From a checkpoint of a small mixture-of-experts model trained on Wikipedia.
Size: vocabulary 8192, 26.6M parameters.
Experts: 48 experts in each of 14 layers, 112 xIELU neurons an expert, 2 picks a token, a softmax router.
Training: a variant of Adam for the experts, 417M tokens, 6338 steps.
Below are experts of layer 3 (counted from 0) of a mixture-of-experts language model. Rows are named router (the router's row for the expert), up (a neuron's input weights, with its number) and show model dimensions 0-127. Each number is 50 + 15 x the weight over its row's rms, rounded and kept within 0 to 99.
After each expert's rows: a language model's description of what the expert responds to. This comes from a sample of Wikipedia text that the model never trained on.

# expert 47
router:66 52 47 57 31 71 26 52 54 66 35 23 60 69 85 52 25 69 49 53 33 44 79 64 44 41 34 66 29 27 53 78 54 42 53 62 54 37 27 28 66 57 61 35 62 62 59 72 51 54 38 49 67 55 86 52 52 54 50 45 40 13 42 49 31 63 23 59 43 51 62 58 47 41 52 41 41 52 33 28 71 34 63 23 67 76 44 18 50 42 38 38 40 24 48 56 69 74 51 73 57 37 44 62 50 50 51 37 56 44 59 28 65 47 66 47 51 67 63 66 61 56 57 30 81 51 35 53
up0:51 64 49 58 37 18 33 52 62 53 72 32 50 47 32 69 61 49 42 56 61 76 55 60 90 54 74 54 67 67 64 13 39 37 38 21 45 39 54 49 47 85 34 52 53 55 54 49 27 70 56 29 65 54 51 65 51 58 45 24 67 49 38 58 52 46 75 31 55 47 50 76 45 42 55 70 27 46 75 50 45 61 51 49 20 28 44 53 50 44 73 61 38 21 40 29 36 25 78 62 44 54 79 68 34 33 56 73 66 64 43 50 45 50 49 55 63 55 44 75 58 50 62 39 74 42 43 60
up1:25 52 48 27 43 43 57 28 60 46 67 45 38 09 46 82 40 47 25 63 61 60 42 51 20 31 66 42 48 53 36 56 53 54 68 40 28 50 54 65 38 45 10 56 51 38 51 48 44 48 47 30 47 50 57 69 36 41 60 71 45 49 81 41 48 49 23 76 32 46 51 49 72 50 42 36 29 51 56 46 21 37 08 34 38 40 44 50 72 58 56 51 39 30 49 63 23 22 61 53 69 52 45 38 52 30 51 70 46 60 56 55 28 61 59 43 37 59 38 32 38 70 36 22 59 23 61 65
up2:40 44 19 41 75 62 46 42 50 40 66 51 53 44 37 50 68 46 75 56 44 51 42 57 74 36 26 67 70 32 33 38 67 57 19 39 34 54 56 64 42 42 35 32 23 61 55 59 65 54 77 61 27 61 48 41 54 38 09 29 23 49 49 54 72 54 47 51 35 62 45 55 72 57 35 37 60 71 66 34 19 40 39 38 13 37 82 57 43 55 43 57 63 62 51 59 42 55 38 61 28 70 35 55 74 46 51 32 21 46 67 68 44 68 34 41 49 41 71 43 61 24 43 42 41 41 51 64
It responds to: Non-Latin byte pieces. First bytes of Thai, Korean, Chinese or Bengali characters, plus short consonant pieces inside English words like k, d, z.

# expert 12
router:59 22 65 61 48 67 85 72 58 49 35 25 65 57 59 52 69 76 45 23 36 38 24 39 68 50 63 49 47 41 51 56 56 35 84 54 55 42 79 48 52 52 73 75 22 47 42 48 43 62 49 56 52 47 49 24 73 43 63 66 68 24 31 52 50 66 65 80 58 73 66 52 39 66 32 64 43 51 20 63 57 57 61 27 42 56 37 71 44 26 35 48 52 58 25 65 54 39 69 42 66 48 68 38 40 23 38 51 41 70 62 69 39 59 37 65 38 45 53 60 26 60 44 59 57 71 69 57
up4:56 50 39 71 59 56 63 49 39 61 53 39 65 28 45 33 34 47 62 34 35 58 30 79 53 37 35 67 46 75 45 38 32 53 53 32 40 43 49 93 42 62 33 22 43 59 32 65 53 46 78 64 28 43 23 47 67 66 54 56 44 52 78 59 44 80 53 48 23 67 59 64 65 49 49 71 56 67 55 56 50 46 48 69 49 56 31 40 58 50 27 77 55 40 55 66 49 81 24 25 51 19 30 71 48 33 44 39 35 36 55 45 62 46 70 70 46 50 42 47 51 83 76 58 29 51 40 34
up5:43 74 40 34 48 41 67 41 49 33 34 65 43 31 41 47 34 62 60 44 58 67 49 40 49 73 43 45 20 68 37 38 57 58 53 25 19 45 64 49 59 10 46 61 37 46 42 56 50 46 24 72 67 65 70 78 62 49 51 41 56 52 33 37 54 94 54 53 68 29 65 47 41 08 37 56 38 52 43 58 53 45 33 40 39 34 39 80 35 59 56 34 58 81 41 56 32 49 43 61 58 56 79 47 36 65 46 45 78 31 47 21 47 41 58 38 48 70 51 56 50 50 81 32 59 49 65 58
up6:34 52 45 46 32 48 42 66 48 33 72 50 54 62 47 49 33 57 20 66 45 73 59 66 57 51 48 27 43 48 30 29 84 38 40 44 63 63 53 58 46 37 51 35 34 23 51 72 40 27 57 50 48 76 24 36 79 24 46 44 76 39 61 63 33 58 63 36 43 49 47 42 59 79 43 44 54 53 76 31 46 53 71 63 61 21 57 65 67 47 43 41 31 33 39 53 49 34 44 54 28 68 58 24 41 44 54 71 32 84 79 34 66 47 29 72 43 23 47 36 20 55 62 51 44 53 40 46
It responds to: Clause-ending commas. Commas ending a phrase or clause before and, which, but, the, plus closing punctuation like ), ", ; in running prose.

# expert 5
router:69 37 53 59 31 72 39 78 65 53 19 32 73 54 67 56 44 64 82 41 44 42 78 65 52 48 23 62 32 35 47 51 35 48 65 58 64 49 43 47 72 43 46 33 30 70 54 63 38 50 48 51 33 58 69 64 41 43 60 65 58 56 25 62 30 36 41 59 66 65 33 49 27 69 49 38 66 45 33 22 62 47 65 22 73 56 45 22 45 36 46 25 60 57 69 65 72 66 32 43 59 69 54 51 24 74 52 21 64 26 40 40 62 31 65 52 46 49 82 67 57 52 60 60 56 56 54 48
up0:54 76 07 28 47 51 53 42 56 43 44 72 60 87 50 64 61 59 57 67 64 57 30 46 66 55 46 30 35 52 71 52 28 75 56 38 23 65 54 58 45 48 66 32 51 75 36 84 70 28 69 30 47 54 58 51 53 69 52 53 70 58 48 39 55 62 66 53 53 39 14 58 43 38 25 42 46 32 46 30 54 35 52 24 56 51 49 34 46 45 50 63 71 61 40 28 40 41 70 50 79 56 29 55 62 34 60 56 46 55 61 27 72 64 45 42 50 61 43 35 35 57 67 57 73 77 30 27
up1:46 61 36 34 71 36 59 29 58 40 52 36 36 41 34 59 65 54 66 52 61 49 42 53 46 46 44 63 77 45 73 70 70 64 59 50 43 70 49 70 50 32 41 64 40 20 45 35 28 43 51 39 48 41 43 38 36 36 73 40 51 66 38 34 68 36 95 50 81 52 69 39 76 39 16 30 46 36 50 69 69 42 64 52 54 49 83 62 67 47 22 50 37 50 50 32 41 53 37 55 35 74 67 42 58 29 44 43 32 51 66 20 49 31 15 42 58 40 68 53 33 57 58 35 32 37 34 45
up2:51 41 39 49 60 66 49 44 49 41 71 56 44 46 33 45 52 63 48 88 64 56 50 65 52 57 49 40 55 58 85 68 55 51 46 47 40 72 65 68 53 49 57 50 44 59 58 10 21 33 75 35 66 77 42 34 40 61 65 30 80 68 61 39 55 61 20 60 28 38 76 54 60 23 57 38 57 63 60 61 55 48 55 61 35 78 23 59 61 74 52 45 65 45 48 22 69 49 45 47 33 83 66 42 40 36 67 38 32 44 65 69 56 54 47 42 57 17 28 51 53 67 52 53 34 81 53 43
It responds to: Foreign word endings. Inner and final pieces of Latin taxonomic, foreign or transliterated names and stray UTF-8 bytes of CJK text, such as -idae, -us, -ia.

# expert 10
router:62 46 59 48 75 50 76 76 42 59 56 24 29 69 62 37 50 63 42 33 29 64 46 34 15 79 57 59 35 54 44 37 53 37 58 60 82 41 63 36 72 75 58 55 58 54 58 35 63 35 43 41 53 31 31 20 42 31 52 55 64 43 53 45 44 54 54 43 45 70 45 56 46 49 49 32 36 26 60 50 56 40 60 21 31 37 85 65 45 43 48 33 22 55 25 38 54 51 64 57 46 33 73 45 34 28 30 68 20 30 43 72 45 40 43 71 48 65 50 67 72 39 36 30 47 61 37 30
up4:40 38 51 55 53 46 27 40 19 53 49 65 40 60 34 51 66 51 60 66 54 26 16 56 43 58 40 30 21 48 47 65 55 44 31 19 45 34 50 58 15 55 56 45 57 27 53 31 66 44 67 19 58 52 67 63 67 38 51 28 19 66 38 53 64 77 45 14 72 44 64 50 45 47 56 48 81 62 39 37 46 51 58 40 46 58 28 26 55 65 66 58 22 41 54 46 30 71 63 73 32 57 78 60 37 43 27 39 46 60 66 39 42 69 79 47 41 41 56 53 74 66 37 63 50 51 50 54
up5:37 85 52 74 69 10 11 69 48 48 51 59 56 48 42 52 54 18 62 43 42 63 56 57 63 36 65 32 58 44 71 66 25 56 46 63 57 43 36 56 52 43 37 30 46 35 66 27 21 60 45 10 78 47 45 68 59 55 73 27 17 52 47 64 38 32 34 43 38 68 49 50 75 42 56 47 61 59 30 26 52 64 53 63 48 52 49 33 25 70 52 68 47 41 42 44 54 54 40 51 76 40 35 45 57 66 52 47 34 59 55 81 51 31 35 50 26 46 54 66 66 57 48 61 60 38 61 45
up6:46 99 22 35 45 70 56 39 27 63 80 62 19 16 35 54 64 77 43 58 37 51 50 53 66 64 48 49 59 66 39 59 67 52 49 31 57 78 55 63 24 55 46 22 70 68 31 36 62 33 58 34 43 54 30 54 73 47 67 42 53 43 65 77 79 58 43 44 39 66 46 55 41 43 47 35 35 51 60 47 28 17 54 58 63 63 31 64 50 51 46 59 59 30 64 46 30 50 58 56 45 60 71 69 33 51 67 40 26 28 48 39 18 50 43 55 47 35 45 51 48 29 45 44 55 45 33 44
It responds to: Conjunctions and copulas. Clause-linking words in running prose, mainly "and", plus was, is, or, were, but, who, including, as in "as well as".

# expert 43
router:68 49 39 19 59 50 67 47 57 33 49 62 38 40 76 37 52 49 60 30 83 44 38 53 65 51 64 57 51 39 73 27 33 49 64 79 45 45 31 29 62 59 44 37 37 39 61 56 36 47 34 69 73 52 37 58 35 62 57 50 37 38 83 65 34 24 55 57 45 72 20 66 33 52 75 50 51 64 56 31 66 55 42 55 58 59 41 67 45 61 49 71 81 35 20 60 20 47 52 33 67 49 37 58 55 85 77 26 40 54 40 42 24 44 64 47 60 67 45 52 60 42 50 67 48 70 38 71
up0:55 42 52 67 32 34 87 30 50 17 39 49 52 31 41 28 55 58 77 41 52 54 47 33 45 44 70 39 46 55 38 37 29 54 42 35 32 17 49 57 37 38 77 44 73 45 28 28 45 71 47 45 69 30 50 17 42 52 46 71 48 39 63 49 46 39 51 45 16 15 53 52 52 62 24 52 10 54 48 55 36 47 50 58 40 60 39 48 42 48 53 31 49 61 71 53 25 29 31 75 43 54 64 48 42 69 55 57 38 46 43 73 65 53 56 45 54 49 45 47 15 60 40 55 42 33 11 51
up1:53 61 60 60 25 48 61 53 38 19 71 40 33 35 64 56 57 64 78 44 57 46 31 40 32 44 44 41 72 60 52 50 57 65 60 52 40 38 47 73 61 36 45 47 44 74 68 20 57 47 51 39 54 74 45 40 54 54 70 67 61 48 70 63 41 52 37 63 55 31 39 62 69 97 43 74 26 68 39 45 35 50 45 59 51 45 42 72 98 60 49 62 35 27 46 56 43 52 77 37 44 19 49 20 32 45 46 58 59 48 47 50 38 80 44 56 43 35 61 21 43 51 44 24 37 64 42 26
up2:43 89 43 45 44 34 51 63 65 30 34 57 55 19 30 41 52 65 56 50 67 52 64 60 54 53 32 39 47 58 51 31 59 61 54 24 56 63 40 47 63 62 43 66 59 39 35 40 19 24 43 58 54 57 37 40 47 39 80 34 61 60 44 49 63 67 05 69 54 37 46 53 37 33 36 36 54 74 52 57 29 54 36 49 54 15 41 81 67 43 32 28 44 62 53 18 62 29 22 50 48 31 40 56 32 55 61 43 72 24 41 50 54 42 75 41 56 51 59 62 49 15 66 59 57 71 56 51
It responds to: Spaces before numbers. Standalone space tokens before numbers or after table pipes, common in election, sports and statistics tables.

# expert 34
router:66 39 54 34 43 55 55 31 55 35 62 26 49 43 65 86 61 65 62 43 41 31 67 24 51 36 53 52 50 30 44 55 57 73 36 75 44 41 51 30 36 74 55 44 46 39 53 47 54 59 29 55 38 47 50 53 55 32 61 38 39 50 86 39 65 35 47 16 69 61 40 82 34 56 68 30 43 39 39 39 76 70 72 34 58 79 39 27 39 63 41 40 69 51 34 62 34 69 37 42 61 50 63 39 35 76 76 43 29 46 35 37 55 44 53 55 51 66 32 46 57 63 47 39 13 51 39 84
up5:51 52 55 73 70 34 29 89 19 54 45 65 62 80 63 21 54 23 36 53 60 49 57 66 52 35 37 46 69 83 42 21 61 72 51 54 63 66 77 55 28 55 61 56 74 27 22 71 25 25 36 16 62 56 15 63 44 60 62 31 54 57 64 58 72 74 57 43 45 58 44 58 71 55 51 42 38 57 60 62 45 17 58 49 36 53 48 63 57 58 78 52 54 33 37 32 48 41 46 55 48 55 35 55 63 51 49 55 62 47 69 42 51 64 26 53 40 54 40 40 65 60 45 49 57 51 52 60
up6:50 45 37 39 40 31 39 23 32 45 54 51 63 59 59 30 37 36 18 47 56 53 69 34 62 77 48 42 34 53 81 45 82 48 65 55 60 38 69 44 43 58 35 52 28 59 24 57 51 53 35 50 30 48 57 76 54 60 32 80 84 28 12 52 32 56 44 31 36 49 41 58 43 59 52 52 63 58 56 32 36 67 39 29 34 71 45 66 36 55 62 36 63 64 39 55 48 41 58 44 32 50 45 72 30 30 46 88 44 22 48 50 18 35 58 18 68 60 68 38 56 47 48 60 52 60 54 58
up7:52 64 51 58 54 40 69 33 60 73 70 39 55 34 48 52 56 60 40 38 48 68 34 54 57 30 13 64 33 32 48 24 68 26 50 35 55 47 34 70 91 44 47 39 39 38 53 56 54 36 58 31 55 59 19 20 55 44 46 19 47 36 58 68 28 49 47 33 27 62 45 37 47 44 42 65 57 59 43 46 46 22 39 54 48 55 38 66 49 35 79 43 46 38 49 42 25 58 70 88 45 64 31 48 66 31 72 65 41 43 58 52 32 81 30 32 76 35 54 65 44 57 42 76 67 53 47 48
It responds to: Spaces before table numbers. Spaces and signs (+, −, en dash) before numbers in tables and semicolon-separated stat lists, such as "18; 17" and "| 964".